Weights of a small mixture-of-experts language model, trained from scratch on English Wikipedia.
Size: 10 layers, width 512, vocabulary 32000, 101M parameters.
Training: a variant of Muon for the experts, 3862 steps.
Below are experts of layer 2 (counted from 0) of a mixture-of-experts language model. Rows are named router (the router's row for the expert), gate (a neuron's input weights, with its number), up (a neuron's input weights, with its number) and show model dimensions 0-127. Each number is 128 + 32 x the weight over its row's rms, rounded and kept within 0 to 255. Numbers have three digits each.
Before each expert's rows: a language model's description of what the expert responds to. This comes from a sample of Wikipedia text that the model never trained on.

# expert 7
Pipe characters opening a new table row and markdown separator rows, plus line breaks ending sentences or list items in tables and results.
router:149120159060126135140131092117085098199115131163089139120108121104175196102132112146145176143151139088098117145105145109105130181059157159093126101133087135146161101122158115111184155159107136125157118154145108103115098175110147145077166084107081133219137105106121178105124091106138095149154158189149089126114127084118080124128063104152127112092190164124064150146094095132125173119115
gate3:143109146066099148119135124100108166133100145149106079129133107103135136064117139069118098143090125159151142131168161108123097156108146124088142068155106145099112156134135164147172137123150095087133098135105181110126141088148154133127134126153089158143161152126128195077129168089086114106155156144123104123063151129119064037198180079137123076127118069122094108117155176160071118141072
up3:160136137160120074099143146122145095154168069105102135104110135070169142106104087097144202118145071105099119147128128119113156197130123145165109112140155079161111165152133125186179208110132099146119152185142155140124082140140136132171120102124123153147153117149124136129172108146131114171092074142118092127136166113124131137087144076150077137072129129101123180112136081115108132125120
gate4:139133160097152157170143162168130102162134099136064144148103173151245115152158113135124089125108129112083169106153075123134160108163110162126105181164136074099143083085132166109090178174082162130162128120124136108181132168116098087092121119127075209081112119146127130175102100094174099169101083098138115102103044151085107114093076181057143120115125110139107122126071106089091104138147
up4:139103098080156126154122178100116148092151166168078124166112129139151166114166155127133112074137121216124141102133141059159140090131140081156155123162120105076149137149113186100099165131100139139105143119135182159178160104149043172108152115073096154125119137149147164119183065144217116165132122135124135106052028114064097141084150112113147126127076127133129112108093126129141154118189

# expert 1
Dashes between dates or year ranges in biographies and tables, plus four-digit years and number pieces, such as 1763–1818, from 1927, 2010-11.
router:151094165112106145145083077138101092086055158137105162155100029087123138130171135170144117155137137122091144155128115090105086173120158112091103145143060138125173128074134149148132122169047168140080076133130090100130073098139124175087112187177118142173179101131089180067127121145105110122135131107131061139081122128133148136202107086112117118116156118097125132166107079113094141145147
gate0:096072128109096117157127125095127151131167129113107134172096130089173161081137167069094114147134140142191085125101160129093153137140127142112197149091114068122131145083144123099172113112185109085127103158143205116130171144051168081160177142126080121109139155082110102152156162135175099100092174109145130157068144145121099090106114106139119147128149120145130139154117133146124078145104
up0:140025089167172120122099128100179160099120173117095093156102138172182097111175107105090122139129133147129152128099171114149129130163159161132140058125116054156196061161172159129139143126149097168086127120094157100209135112149178118140229155141143173118099141086102103132090138129119163080133100101124086148100123142075181162125100098096159168167130111106087127147162146077144078150181
gate1:145118119131141139167112094088110123119110052141163098110137130201129063162164056121120191120146178138168082122123137123154135164156111149150086149205137146121137145107118130063068171099119119102124176106142149107117191126082105146105113159188089097114076086128104113148177144178121150107160169161124174164149123132157125152151098117078191144120105134116137076111130167080094163078117
up1:125154178159055085096138109109141147110130134100129162123107071191101153117129133093084151175165198127096049158099107079115141172121089117110125133131096069163165122184156159072163084121170167130087143124095155050127103122119103152171173105097161165123153182103124131085091093149119131136104100111123062200106146117152116084094129135075118111148137141114118132099126114137120133087106

# expert 10
Abstract or general nouns after an article or possessive, usually followed by "of", such as role, reason, example, line, project.
router:176111155148132130163144129097105164200122137141082171170081039147139157143146113178110112159167141154099136212105108143100134163105128135144138094173149137101122111155134099154115182095087191146127126154117127161133088155152133151109074138135121131157171099154103121145112119140137091181179146154147080144088113104132134095114165113181125143134139131108045145114097114149129124107154
gate3:108129129131144178101123093150095102198160085124174159132086144088098145126128152147100140117124178146113158161113079119114163112147128126228069137157108141160132115166101166080120079078121125092154147172161129150136102092059103131089197103176109102146160119122130133134135162148117105121097122126177160047148108118138108128123191157067125150146135142118113099159127114128138146161079
up3:134142093130112140080142173159158100110155083085088118160132149124112129186091142150091156159149147143131156136144057142150188099092097129163116150194078162113147128188121145095141117049104134102161147137146111135125076103108046076132135099168129091152143153147153131140138146108091136081166092157165196098124134133161145099064194179131176068154201127123143117139106075112141112115062
gate4:122174143147116131131141143135071139130132127145185144097109133152108130109129097124150121143089113083083109157195125163190144094148171039139102120093095065104132102074178234064156142177147108076160158057121133137054143142123124117099155097163058142111132229146092099123179110183122156156110114109139088143086117162133128165154147159135083118110145157097124106125149115137144163148131
up4:120140135131085119164178136098094119121089106111121144156098100159115146144151089166163136125084124092158059151154105156182090112162067068176106137096121159133135101133154193119137143177089084139082142088122146129067181098135053132083102150153054127039134201134068147105171131124176077138083141093177080160145050142139125190092101141114122094147105144155113106142129100104129146157132

# expert 23
Content nouns in political and biographical text, such as election, votes, guerrilla, professor, and name pieces like Baptiste, Kumar, Haji.
router:164126108117138094182127159090118125156079122160107146127106150103154150134133141169095129191200159104089151165131104153084141146164176176072153114107137121082151104159107101118141101135146184148178099144130106134113139114156148143114111160138110082122113087152106149089110150157078082144202132101163107140092156067072107086124118100132096177125135092130106178128113105065074139105173
gate0:159127151081156144109059110127128100120094106125124075082148129165097082151146120120131160116173164052129109152084165116128111154128188208151108099135108118141117145163140143126152133122136134113139230143109185159100050086108181146073119063126114147126113097137129225065130081113127149137142099145074165111100090094173155135176146134173098123206094171152115164078138086136169147154142
up0:155117142196123175088105154165135097165126112182149166115156148138139115130138132187142120173092164086125127102168150118139137137158147132151118124160099132119153095160138111164141180179163114189154186160059155153101075115103155092110129116154088118129095140122165109163097145081107188072109117084107178140094117102083096124166124129158163172155090093148008107115120132180156153099108
gate1:146055108153136145148120102099085163114142101098090104176081119152122143101147136117052158098102134158116107128129133144157170115160117141124081130058094114122167119096167103124144071179120184077134202204172139132158122116128104183118092168131109078101144135128090094116074103085087115147089063171151083150152155117167121110109175110138097142129146072121115139179106131120093094179180
up1:190096105113095102123144146131095139185131151073129176159183100140120182102139127180085148157149168091105114208091125109164188130090105148135154070194152094073174126116171059111096118152143108116091135120127124093023137171147116129089049180090093094134086129122142127136130142118091093164112098096137153177128168197082117093135113122165097099124153131138123160151120081122090128111144

# expert 15
Prepositions in, on, as, from, for, at after verbs or participles, e.g. part in, served as, known as.
router:140153183166199128127096101139122167108117104120122139135111160075134163168124152177119103152123209109108086140113131114128111124164165159111097136172098217100159099106123196126126063123148102128114164153120116114123101060147158124121145060098094184151164100179127127116118209124137109101151124087113172205078126134143115118176081141191144172107163178106107132086091107123114168062098
gate0:128117150107147132099117139174092144143190168161077168154178109129168091142152073097150120109129118141171130137069106152122091177068141086155098123117086126145202111101121139132110129134066129128145113109138109113090166123068096149087129122183106127172132136161145127109115088147137143139210130156121163107099162133107105111139134091140134116148091164131127163138142188172132057163164
up0:083098130122127107189146137121160161167095149096190160167145120152173148134169159146094180145112109078082120194101088127098193096122123190158158148122076139155189085099131185078163155131159073130117071120119138118113098098117115150151112124113144034105113124124134125176036112170161097152145108140114135135073118089116102164101126150146143106167143180137116077146122141133113077103128
gate1:143104159115075099127213122108148167166175122102187139191135137136168060154136110149113196149160098144165127141170124167174108124152117134085200130094145097152153150097120129151164153185172075105167085121140128087067158134133120109085162181182049098161129094141101137107113160080111116086106115161122081054104101095116163104120096200153183138078104183143145216141116133118092143049137
up1:180120124146164097090179161124101068168143131163076091169128136162113155128130121116089151137092098163129137145161145146163176136140107148156085162133126164096155107176055069094094190123096167091119108092173160136171123116133111102124123181133088069151140132123163135153156133161160141071145155134104050196128033173135140119051150112110109116142116178097132100118157135110113156155156

# expert 13
Small numerals, mostly single digits, in table cells for rankings, standings and scores, such as position 1, points 3, 6th.
router:166164093152124134180140089108117131084093082107123115153133147133142138129146080197097147129189152116092114152136107145107114094162182125070126088103060140133130171116119081155156136176113108173098087171121131082099103147185172148126078158148141079132148142096100119121105224146113095138180122139147091141152116112067027071136110115186113158122154110128119132114068109126131202117172
gate3:098093119157150120123133125139081140093087164080125098113072152089146115216145133116171144124156160139179114136144159171108082111195087175135116151106161094166187119142098142115146169130094083116140113135150168141148138161095197157119124147106151130130147178104107078138141080150096147074181125139104081094079134107127166110120084134157175137154116150155123185151093100139085096132077
up3:089136108161110189110107121097128126105099183101123154169147140151168133154086130112184130160153096159133105153135131134118063116107076143180106145094097127150162171086157137116137145094151123109154118077092086169135130063085189155128107125080081083116116154091169107091154131171107154132125110102179129132099125167109168138103118087178172110124084089157124114152130128123126088122130
gate4:128080085115178095168106096178113126103125146111123106126132066114145119080056108111174151218193123114147111134211089151155137073150134161121081116120107106122121193087126097138116132106192094131135075066110076064111102125167114180148046142147108146147161106154150131137151109143149122144109126155169137145139160172088157147177154112111121165155069186132111123145117102087142132090165
up4:094135112124066110040139156096158151154163121103144120135161127133119152167151167132111093099107089111174148120075110076086145184102188109163143169095126111108134131147139144106116182152074180186141149154102142140146120172093152071116190129128133133122112102137121134141124127114122143098146156123100126085050096079140086108113093145133117106097163077168132119131177187130133070130088

# expert 17
The word the after a date or linking word, before a sports team, station or match, as in In 1996, the Lakers; also table-cell starts.
router:143109086131153146197148163086096085159097144128079124115133151084138157104115111186121097209183157038107147144151086126073134163161176130104159086131133110129185148166099118095083115137142200186177075145102134119082112147140106133135136143121122102161136085094149140095080169156084101115202131136176061136126159100118045104130091120111137178150165138120112162116110115099081172091123
gate0:149156084108136071116196134098111155156106046102157120129116102070148094128137071087093121155127160060179134116128110138134115127187149082089153134127101140127125121091152070098135096172160124116083124120145167073122151070166108119085115142110057139130093099103138156115158109160056084181148084135101119102105130117158132133159141128133125167159126187090119156135160147095106209124085
up0:156145152153114176145119105125125194144152130129122125094120057156091155160096130080119172118152111146106149175127140146166151092158129120145095154133107081156180150057103182117157159159133103133153105110097071140143058133133181103112161177189120116121123128154085110149089070109172126135143129129142109097146134185118167121162131122119108085076120129123144128097126129110089115154125
gate1:107069142101111112127092160038131139181104111127128104179112179142100124154166128100129079163145138178156137116128117094085103143080116087160136104110162072162136160154125142100130173132141167088129194132099111124087078114089151154113118139115078121182140096138169106137126118124142146169131066125201139196116096115124109109138131114097183125132144111127125142087099139149120160129131
up1:152134143089180122129081149115124126183129168085120066093116145122148113161112107142159197110127062164124088148133129103074161118151123144128089075124119051132140134123116071108139175143153140174158142188114116152112121084114137101106093153081173172151147193145097085107091140078034069082175143085121134096114178085140120151124121092142167121108151155151163127160123218119178077149140

# expert 26
Adjectives like former, older, human, red and overall, hyphens inside hyphenated place or personal names, and surname pieces in lists.
router:183094101101121102165096153100102120168128110185058190153093157123162131140148138148105087137201133107135106173137115149075105147160143166107124078122112106111175133134067155160158104171133182140159088109105071095158117136166129148105082151107130092118109100126080137113084165133088074107159183091172077127119111073042099071138111064075124117112171076099108170133103113099090169101159
gate0:129170155121121101116116142131150147072110130135081131143118143150067145160162141120095140100106101166163110124155139147179150103148088201078154171135125114145146119154156169169185118130145111115145112164164174139086064157139146173125121116144105147163165146136071070091125208096130115169111121101115064143144129142072113138069158118064121137126161135158102142141105101167130155178134
up0:139133089124123143124189204088160080105160123087118172165141115080110065119108134074111153133104162085176151158108150161165085135173156099172127154172158076138090129150105136137116124136079159095155174133096168138155067187117134164101108166141076098117053094139128087078134089117095122075142138125111153081134149054118089165119100124054107098138110153175091140038125097187185103167145
gate1:105130172115136156147091111153132128135167133119103156117141113141173126113105074121131145120149119135061103081154164116116120213187119112157166143121129120104080075113133130183165140132127122109092138117155109178146109114142153140100100139112081165102089122093168134115054141152076168131098086114143098176099156151162123178127167099072103083083113148114165124109122090080088150143166
up1:144130209084147165123138068110144173129100069166144129140111114164166189074084109121132081130143135121155173082091174079152150132088118094102080133162140158130128136085167153127102065076102190132170026136170196177122097114081122100111107146157078084127160211100143125075164075127098163074143124139122051134146111155157123096124187097107108158063105114151113135098116163092096109148117

# expert 25
Ordinal suffixes th, st, nd, rd after numbers, plus inner pieces of names and words, like 90th, 102nd, Ka-th-leen.
router:130107113170150136153116077169116115138116101168123127132113136146108135151128111158116094165115118133112141122100109123114090148123081122061144091114137182116121131115041138136121091117127139198184092087184130100127117135122143171090098123090138075130166091112091132123094104124050124114140129167180070110123099110124039142121162073170145123140156107160130119148099123154138163107133
gate0:137151157172095166179132142126099114150127091112130137155145032169121183142152147118136115122174058131167126177091190169130142146145105182104104173128083145121159125178132134102100131120129145118108070099102134196109192165074109095101120085125150119175077112117091140175184116136114138140149084088124164112128131127151132057158167165161127104196120137156137146104155083116131119080101
up0:162151092107130158139120088120108160093153072065179140088189114098180186160139115147138139132133137116088096156193082090141085135123129175239120122190098132160141079137154152125193115067097065149074133132187157127120148112161109120113131117146119085179172145116121127152154141158149165188203134137106141150139135080136095063118129153133127158125104126118141137121168072145119104156129
gate1:092101116109107107115126130088164120095100097109181159123137150124156102153091134123121141187093143137082124166121121118087161183120149128128168142134053154113130143142109112170148139085110096114115183131144204208145144137159140097152169104098112115120149070115204141144143139153158114100176132145106112160140136125087088052138169105152112064133136149085043104082144120053132139141066
up1:154159114145155146120133160144117098161151149115079121130135130102132079106128105108139158142171161138125113107127107102109108146109143134127143129133143158106150144168125139169082145118164128076187110114105156069126129126112156160119128110185120112104129109107143157167128115135145165162072092140156128067114111160125118088180147100172092211093179103120177152186226135169129125135115

# expert 2
Tokens after dashes or inside proper names and titles, such as list-item dashes in band credits, and name pieces like Tell Me, Reborn, Exchange.
router:175121112102147142104133130102100148158125142121111134139126154109149138149156143153096114116168165115109122181155110119089098127143176156112128098126147148128143134151098113154140085132130187158197123149113106098124120099170113137079119161124107093145149114143121136141081137129074057173195108145176048107095151140092087109181134074089123179138131116098115149138088098115081158114162
gate0:073171125101117159155136119132117179195067159107124143187167184153131135125165132144135113127140150052149178153102101153198149153143156125072171155186149109189088149083134153129143115156092151171101169143183113176054126130123111090069116129145162124109125160127093090057144100152116154104130105072160177104200117094178143140181124134148171131185167109129158186078093145098117175128113
up0:155128150184120112096141121122121082117122146104163115181130162211182100020131109122105118122048110144112090127095160103119121091163134091119130151129134138118129138104155152056162101143113097144112155074078120108160173146147157120190167114102167118176174134130070182084145130183127151078137140163130147155122172106108106042105155133106064157108156122121169150144081106149119124154179
gate1:147102114149109154060178144067171116157116171142121136112076103116143100106114122164202149154097160124170107153116113160098167069108136126089096084128118127157181128148140139114132109151173081145099054114128170093189139118107199183133122178180127129115133190128086145160104153184108130156129126123086149082128129088095076156106084151103182124115119192113127073139099145162118172147181
up1:120117146058136130130115168103118158120106138117109093101188128101115087109102136133101159171182127165122079118147098148159105108142160194112118095093157148139187135113062124142140158127106142145142121139156111101137117105136143117121153057164119119128173126121091121159153136160133097138143195162123119131153113112080147107135131181104124110127154107069146162152148143179107088168134

# expert 5
Short first pieces of words split into subwords, often after a quote, parenthesis or hyphen, such as qua(cks), cer(tiorari), ré(gime), neuro, sub, para.
router:103136149141104127164135048094130181148111114127080112116078141117128115116119076148125057151169200102104114154083061167165127118100177167121152069138127144179191183104134120163146139129138107103113090110130136109153150145096128147105105180066165154176146065135116107124123113170129114147247132082114036193110124118151069100131137055150106107101123100139129153076101100133104142113138
gate0:111153105210113163078120123141167166114159109109124132115135102094107112246118165161133204191113178118108115133132141124083172112130090121108102090146182122126121152085108128111171118192095209093146088146120127104093125083147144125124150134139168112127200167138144150125085084195147126127151123120079159126145160122125148118157120141165056141126147158144141127072090105202164147126153
up0:120159106188137082107145075117156107126162142105099135097125118174165153146083129109173166174148156124062211210081164134113168126119129155114174128061153112118087127134075187102129128124151114163201145136118146114157074129124173166147159131129093143190157092135090171124061130130105101150098069169078114145101108103124125186118137124181109113147164129135163162164131090160141090109188
gate1:137150148179149073169177202132115094079120144182073165150095139156078191161133182168142182148118156146178099081200141209164188128153136146080122038130144168135098104104066112133124168105159169139200147157182176178126110086111134148050122108095127120117123117151085169155122169188126152139081160094171147130159101161152129187121105152154148128169169161143149090112122149148173166094080
up1:124103123115146147146125198112109121132071136111136057207142155124150159124142115122126197194091117151143146099078107174141108109135112132139141166148132122166108080105116071123099142155132151084131133177098126104132170159143094120118085076112115134142094159119121156119150119113162126081139084138082192098142130072129127114164174123054080145191136168180109143105175121143176108108128

# expert 6
Line-initial dashes and field names in infobox lists such as Location, Website, Born, Species, Country, before a colon.
router:160135151112127144122121113100111132199128106100134152211102131132161093114166151187115126120142129157127085136068058171105135098111113113106122132164121141139143141134148129110118139092118125179120137117148098128137079136137118140109092114117131084189114100143098121139112154195075113172147130164166094112118164085126151108130096144128166201123127120093125098070110104149095180118155
gate3:132110099196139089128104130125167134153112135104108099096185167083179096083171141136125154158164155128185097142113148103130094111107141118164141185126119157056067155076120075116149135125207151168102125081092110105175111115132093178098158093098179075181133149131164184142140090126146110117135135174152141147085104093119140090140168095107127131124154164150128112143054109125093198181125
up3:158102141136117137113206162148110081082117107123166130117115133097055121086115144118169103163095149111152091106106153162142150148137157116100095122145105158100116096100128110072146166116151154132138151155104073155181099081131162105160106116119116079095188114182124121120099154105134130110144119080127141151143128116120160139142171156089114138170141098130190047136128156094161109189161
gate4:176137126130127117118143120123119170048124159084131180149081121137080104082110105112123111127131095101140100052105108082153122153073082127112113151053132145178160150131161115096181124106138159152166131165114151130104186077160117105156184167207156173144152099150159142151072152069124100132175130107115157120110099191129151132134130111160131166161128112202152158143161139155134117094036
up4:124155089121102121146114068161125160082160134091157198143057121104120134132098139119131162179110104141120097120118116123119092129087097110110118128134051124181154180168096081134191091115170126132113155163106118132163152071143106117127124161220147160105107053114134089158123166156066173150152113124110191091138165171144162158113178162107144149146166095151181145129158126181127162159092

# expert 18
Country and nation names, especially States after United, plus US, Canada, Kingdom, often in sports tables.
router:128093096147131119132151161047066106108120113130117139149092171107129146118171116154133144100146142095115147130167118165095134171196191157084135099117098102103156173151097071189116171154096148184194106146125091120121121163124114127161100156114146136128172083098119091079077158090042124141232092127164090167087110132117152091166114049130140160121133138107088092113079128156085175154126
gate0:155119111094144111069111177158107140133161097164127179104103139125057191050177126120125116134122123160164115162082132182139117201102126172135149132105074139107067103140090116137170051158100173131132112118147148109142149096127145105076116128138184129158131070128194094067135122167158113113065130154149098150122124069160105058161116132123106146127151087116138149133086085175172148087118
up0:143093090098130091094173106138121192104182110206138140124144103141187106105189109143091155111180100129109174164132099154094128107052116098111084131113120131120181145120081132125141068151082131126123126122159111113103167091179112132060138133102167121088141101129136057161106161122155161153100146100117177064089054115169153115130089086141120119153162085152181121113155130155140113108141
gate1:141146124132111150163138148169140115094157104131144133090095127146094119107113146153141134091079150145187081124138134146060120112148110154131123133137119136147111137167155133165116164151135160130102141070125119160112165122154127127094112144131122123093154128048162153064111190147168160156102168088109112181194138132148117148149144106137112135064179143114137082065127159140126114182157
up1:122116161135105082102180105127134112081109178159118105194141196122102122133119167110092105139170151092136106101209111099095130104142125105094108062127122114146198099156155142108123124137093077084155177129210100096175125178151106123100101114085079114197165158137104194142149130152149104122135071092166159101147122128153164111119124146067149087126047114172135115117142111117094167149118

# expert 9
Words and numbers inside wiki table rows and math markup, such as medalist, years, times, mathbf, partial.
router:149106127143082122159095165098062113163121116154105136166092142117131135119117154152117130130167164136105142161129097152104109160135138160101165116123086140108161110207091146161183129144137200171199111101110102119131122102121135130140082143098123077137150130130113118130087144158088069105193136106188077145070128129058107111139134080099128149100146120089130154106124082127101152087134
gate3:149154134133134105119079118134144096078117123151112123133129101162115136113110158124142143103102119133098138159085161141108079193176088104137107134091152112159059064147131110121111144190070063122134070134080113184166119126113157062186125056132158149093129119101160128141143100132101068118141155126178161126131144084116118150133116143130090146086134114127062144123142156076071092105109
up3:118157145161176117109129137121101104069202142138139127142109093138157167133095115059112126080078120121102071135073125096106095175121123170149203138189126061144049124117185095134129109167111085149174027157066073092162117118139158149161075104130192159128127115107132123141126135166081140164136123147165144081108106081091102171073104153157115103048134036161061126128109161134130158122099
gate4:159114096123083177104086198090200153160149101124096159128092088121120120122218100169091131130106171138043198140107132114110146137166131160092145133163114126149091089105092109155126140086143151122091134079153087092082166208163097096126150157107123153088091104096120100118138078134144158147096137061137129182109099189111121045150133130119181114076171142100154205099156093117174146070117
up4:079109153098127090129122122125133142168112104096131115113115111210144148081140169132077137178174168136135111141138100130079148082098158130115086140143115155136127083212135115106079157160075155070133152101106108088144091196147135081146200108124154148086144202095101171166171125147112180166144092091109094146151086153123116168133171191172174112087171112152192136088093089120185157124139

# expert 30
Semicolons separating names or scores in lists and results, colons before values, plus Racing in team names.
router:179129158171147139130086124114104092169108085172123189174091094123153103078173104151131123115130121133110122145103114146059190196159144135137116133129183143150106105063108167116160152173133172132142099112112089109128137169113156104141114142134119086122192135153108121142138130146111130126153119164101137135052158133098119128221152104142123104145170091088105102139103089143072125130157
gate0:111176156109152137110115131127126079166076125101108164124127125146102144125111142128117091118190123139065163183111094083139147199135134097083088110143122100143116072078143127108160123136115092113144134125061111074100158157115120090077138131189152196171127088169131158244152085120092153080121133127130165117165166179108099109129155132143121164160154137146074114101163129156094152082070
up0:123102109140162162121174097136095159109135070148127121129108128158102111178116145144116190136147101136083149099140158108130172106117130138098137203137160167115112141132172075150097137109114151115080150191138086089150143127158137119119086196112159151154090205077126115117119125126209076139133117140152163085109120123133112112125100090134151100123149126077134118150097085127120121166146
gate1:126139116107049064170123075127161137099117155113101159079135120134115151107091146126161134136125051117106145092148166131157104129121076107138117065179141189155141131191107122188108146127097159146080117167128127121070200153112154137146158121081095116061130126114119115148198130088118097072093112188159133124140146143089136150160040174116124163114081128174067111134123089072141024191106
up1:117147138115095100159066146123135101125121169169109087146143126116151153138093121200119100137140110091113157103146143149143145125188104119117110124138142147129086140140132125161111083117147135133081111097114120110106172116162165120182174147128074095101127107080122118107140085138207082112110208143107146108097118187115167161126101116083183191099164138215140130079128095133136125137080

# expert 4
The verb "was" or "is" after a subject, subject pronouns, and line breaks, spaces and name pieces in tables and lists, e.g. "he was", "death was".
router:160089119097117155139120133063099134143093124169102119099064128089145124147142128144097124141215157069132090184101112165121124154151122124091134063125158117106146143137075119120121085181119204170166107132084106097107166124130112154115083148143100112125131125119109127107075141134082051153182122127162055140120127108052060103139082114115128167105134115133122171158107102130104186115128
gate0:123103158123115074182128117093133165077136137144132118171128105116065090143078130101089124117150146103109129101113120154159178123100127136080141086152091110132192062113107147135092123158100141105158158162099112127127126101099111125124130168047114129140197118121099169156144145179166125089127109119146150148112133117175165075170181136139107141108109102144098082187123084178149145143109
up0:151121114153138145129177120147164141117091125127136178155152126115109147152077138134135146178205165142144141134163109066146115143126122149145133043159092137140232113123096072074173114200088101127085137104178069125102121118164094182160140138129168163212068129170128176165087144139152103094171062095151136133190105146090163124195096127180136110123135165102139081115175227112130143171106
gate1:132139113114103153110164128159104117079170154105150113203106156048118179091149090151115147154160081185118107078072172131106122105090139147119085169124111128105072065065109115177153100084105131145118139125154116147147103118177153111136150151158131130169098110094101119097039106085147100131145180076076151148126145164165087144154078133149169157106129114112096131146118162143172130147151
up1:130135110146102121127091124120133183080146114064183148124146119164147112135118148085157122111172037141104156149140150162107053072163148109106104109122109101161144060093107150136089123108106094111000152208181120099097156155111114145091116113138105182167089124146110137157100151084140099113118149115101076126128075178123105113124129178121131160123086136111100127110165134143161172075193

# expert 3
Commas and coordinating and/or/& separating list items, clauses or appositives, often right before and, which or but.
router:142177100116107140167085147144095106175111135152137176105077169142192161163162131097121080150114130068115059142148115146098162163106175128133111143142088112127168063027138166103145156129127137101099113155135073094090094104134204131099131172105105118121217139212106133127145199138118133148159137117132092193101103087132106130163165067088131189111126114081161081123089108146034169151152
gate0:058093170104156125109128153156161109015116179172172112103127095115128074169113115141134098140145138069157123157092141132130139116072103082102104078158122161135114131120088117116129148118092136119101074110163135132110127129111115119145139188121138136150145128159138122210155104131094147080123133137078099132030179154128068104083115169130108162097079131135107174143158104124069115082100
up0:074113131139117127093109130101127131088170186087116125155163142169152121066131130136130153092133141092128119139110124110120081168141118135178082172128112144085116168124134095073177134075157034136144148113122139210106112118072089101120132200102107094125129119167110135068103099100111095170119164085073132131139153135082066118157181144127107075050123169119146151095118155095106115095104
gate1:104177150100117172094241118112172110128143138113081075190149162147104087118195105160116073127113089108117117111141155072117159105086150090112152145126163131085158117189171098104057152161114112192119069090112154118078082165191091113149114117141119119085139137164157133108090110101118120141114109115081156123196087131081108144126139056138103185114160140123137123091136164239153125117120
up1:158118065153153114165109088121133101165118111140139156119092116043077230096085158119108149113105143189140185161126092161116079171170173122148088117135101111157087176124165123163157159129127138121105172164108151140153165112110126107097107109157120172125140071078123042141170137158143070113142118136167111143103175175146097111117181151124146100152147179096120147129134124057119122087138

# expert 20
The word to before a verb or noun and prepositions with, by, against following verbs, as in proposes to investigate, signing with, right to.
router:160136081122118163173090155095132139157064093154075142132099141127163184121143162161130098165193122096102096150131126139123088128182206163090142117128126127140099097127102143125130135182145167139165111097107133092147084098144140141153088123136082079146128092147112134113102140143068102150189167130152083161124166083138083112185084102102145165138180120113087164154120093121091137111161
gate0:149110108175140158139081105098109148120145151149113108171145144104138100098135151110128159121107164124123191145186096181133130132146134126069082128144107150152093125094169125133127196138203116146032072122172108124163146165142170134144090145130088119143164114130075134154080165109114109076146102074144115180150084188177148083153096143189146148178165156115083146130153115062154113149124
up0:071097105128101156114063095113169150096115076145142126122096106131126145142064055115136087199096151093086181182099196141090147083134151110110115128065108132157090174160136114147085137097154151067108140122147108175111131106142100103076120094127102160112150167101090096111134155111118112210125118112080121202139139126163125105126115108097137103125101146097073165173093085113152125133098
gate1:175087121143153182136171080075160103146158122158105125110177118164142173084133146168142084119163125135174132108123120110151118138074099164118095049125149153177141140126114093152084169110131086071122094163124084114124117145089113135120141112145136115174106158161112120122130103143099123184079114169135124133156112077093139115137152145152133174151112063113076150134130102112121104128072
up1:141086157073131109138091116186133132107102113136156136102118102146126168113094079132129125103121143098156105129174111158186138133177098132159155118112153170134103156119147114084143079104094096095153137048150119126095147124049120176112090182143129117091128153160129167068130092115144114152072093073133145120111106109094141090170134156102082087148086155186080159125135112165163135122120

# expert 21
Opening quotation marks starting titles or quoted phrases, and capital letters right after them, e.g. "How, "Weird.
router:103104112093111121132171137089123106119100094200113172170138130114127162140132108200150174108155140119050085200134139151128096165093216161102155048129132119146165139156139138126154160188138141108189092105125110062135121092130127157119106123182190177123149134133140185083107146153125136181150140119087105208114133101075114098146081071070147146126137124117133113150104116125108153090179
gate0:139183165118112082101122096167142130155097156108086159130087118125091162096082155167111161198124194126125110119136133129141058127137105146140135128069187122126121096153148149211112149109162069135114112094116143128104143110132108112165196109083109122182159149188137152064116093130160171131144156115064136134091078174147093209142194110110083080082097148100147165153169100142111117102107
up0:108194137146128138092110056183156134120106165095106135106082109141048146096133145201114187185158152125102153114125117141113131153092103105135097161143180135124156126149125086143140150093130115167081186143115135169113141096074084173177165096167152143102109106157145146122125115170194124120173129093090139129076115121135162213105172103116110111127099101122155133139156130122139164107146
gate1:148068133081144146094141175114176129128139138116079145148172143089096128153116118086152112095115134179091117079121078075160126149107105136144205129147101112164079161143087145117180113161169105119153143165218157145140110085097098162104120130168110066149072090148129127102165151128159137196104158121144129137102154104146068168151190133129135139113167160069153111154080130166119111133137
up1:178098127106070149130111211089123180117145145163103060137186174121109148108138133194117145099081128167138103106137093043175201136106120122153184123161112154144174148145143145142103113122161092126167130124183112099153136103112106115108178143149145157126104076097138116085121160097111140119086131189109111178100172132092102129087132184133136149166088113104117105166129141119085128130096

# expert 14
Articles and quantity words before a noun phrase, such as the, a, several, numerous, another, plus the invisible mark before slashes in coordinates.
router:115138111072151108134119108124064099120155154177083164099139159033162157098133126169136112119148154148122094119158061164151132133155121111077161126127150131113157068066167186071152159177064167112197092170142108150098133121091105183121129203143120122143145126172088140061088150121114093145173126162095150161100174108149052080157094099077125202130149164134086176127139104152109133131148
gate0:164110082132136141118155108070156141117066095113124106131134165088169141213142095084133103150070136078127096112108154093102111148165135176119092093078098085143100097127112124066131162137087112129142123143151108150100130115117125171159162138097140138148087064117156103136054203144158097116117143136135134118143098148097123156129105171164141105137137084147154152164184096097100146124153
up0:145139110127121184123115143082157160140162148075156108100118167052105137172143090111126128182137138124156089106090078140124111168154122141105083089095132116080108138120137117103093120102092097122122107125186084171169120141114163171219126110071146135111111072167172109133036114153089080138162179174148185164146100111161098107139095165197069132105174161169120143134176161100132124154097
gate1:118111141143134136134097124126136134129069127098170108079127144145126122121157196104111102100092109083117188149105132061126187161110120077065146108129147121094129132115175131102109132108062148129117169073125111151108145134108129146140115174152143134097134054086116113165132131108164085108109138178155111121150081122162146145116188151119153092177157123083124091098155095122116106115131
up1:094099158121185149119093095111104156161111108111160122180088118121131102089080117123088114095183167142115148033161116131120154082093084058132151160123119125084117178199169124162145133082074099177143112113157089122108092128109144139139150141165083134113093093132080092147149150117128117122095099140104139185119185111135136132220074153145118153145111153150174178132149130138106128191125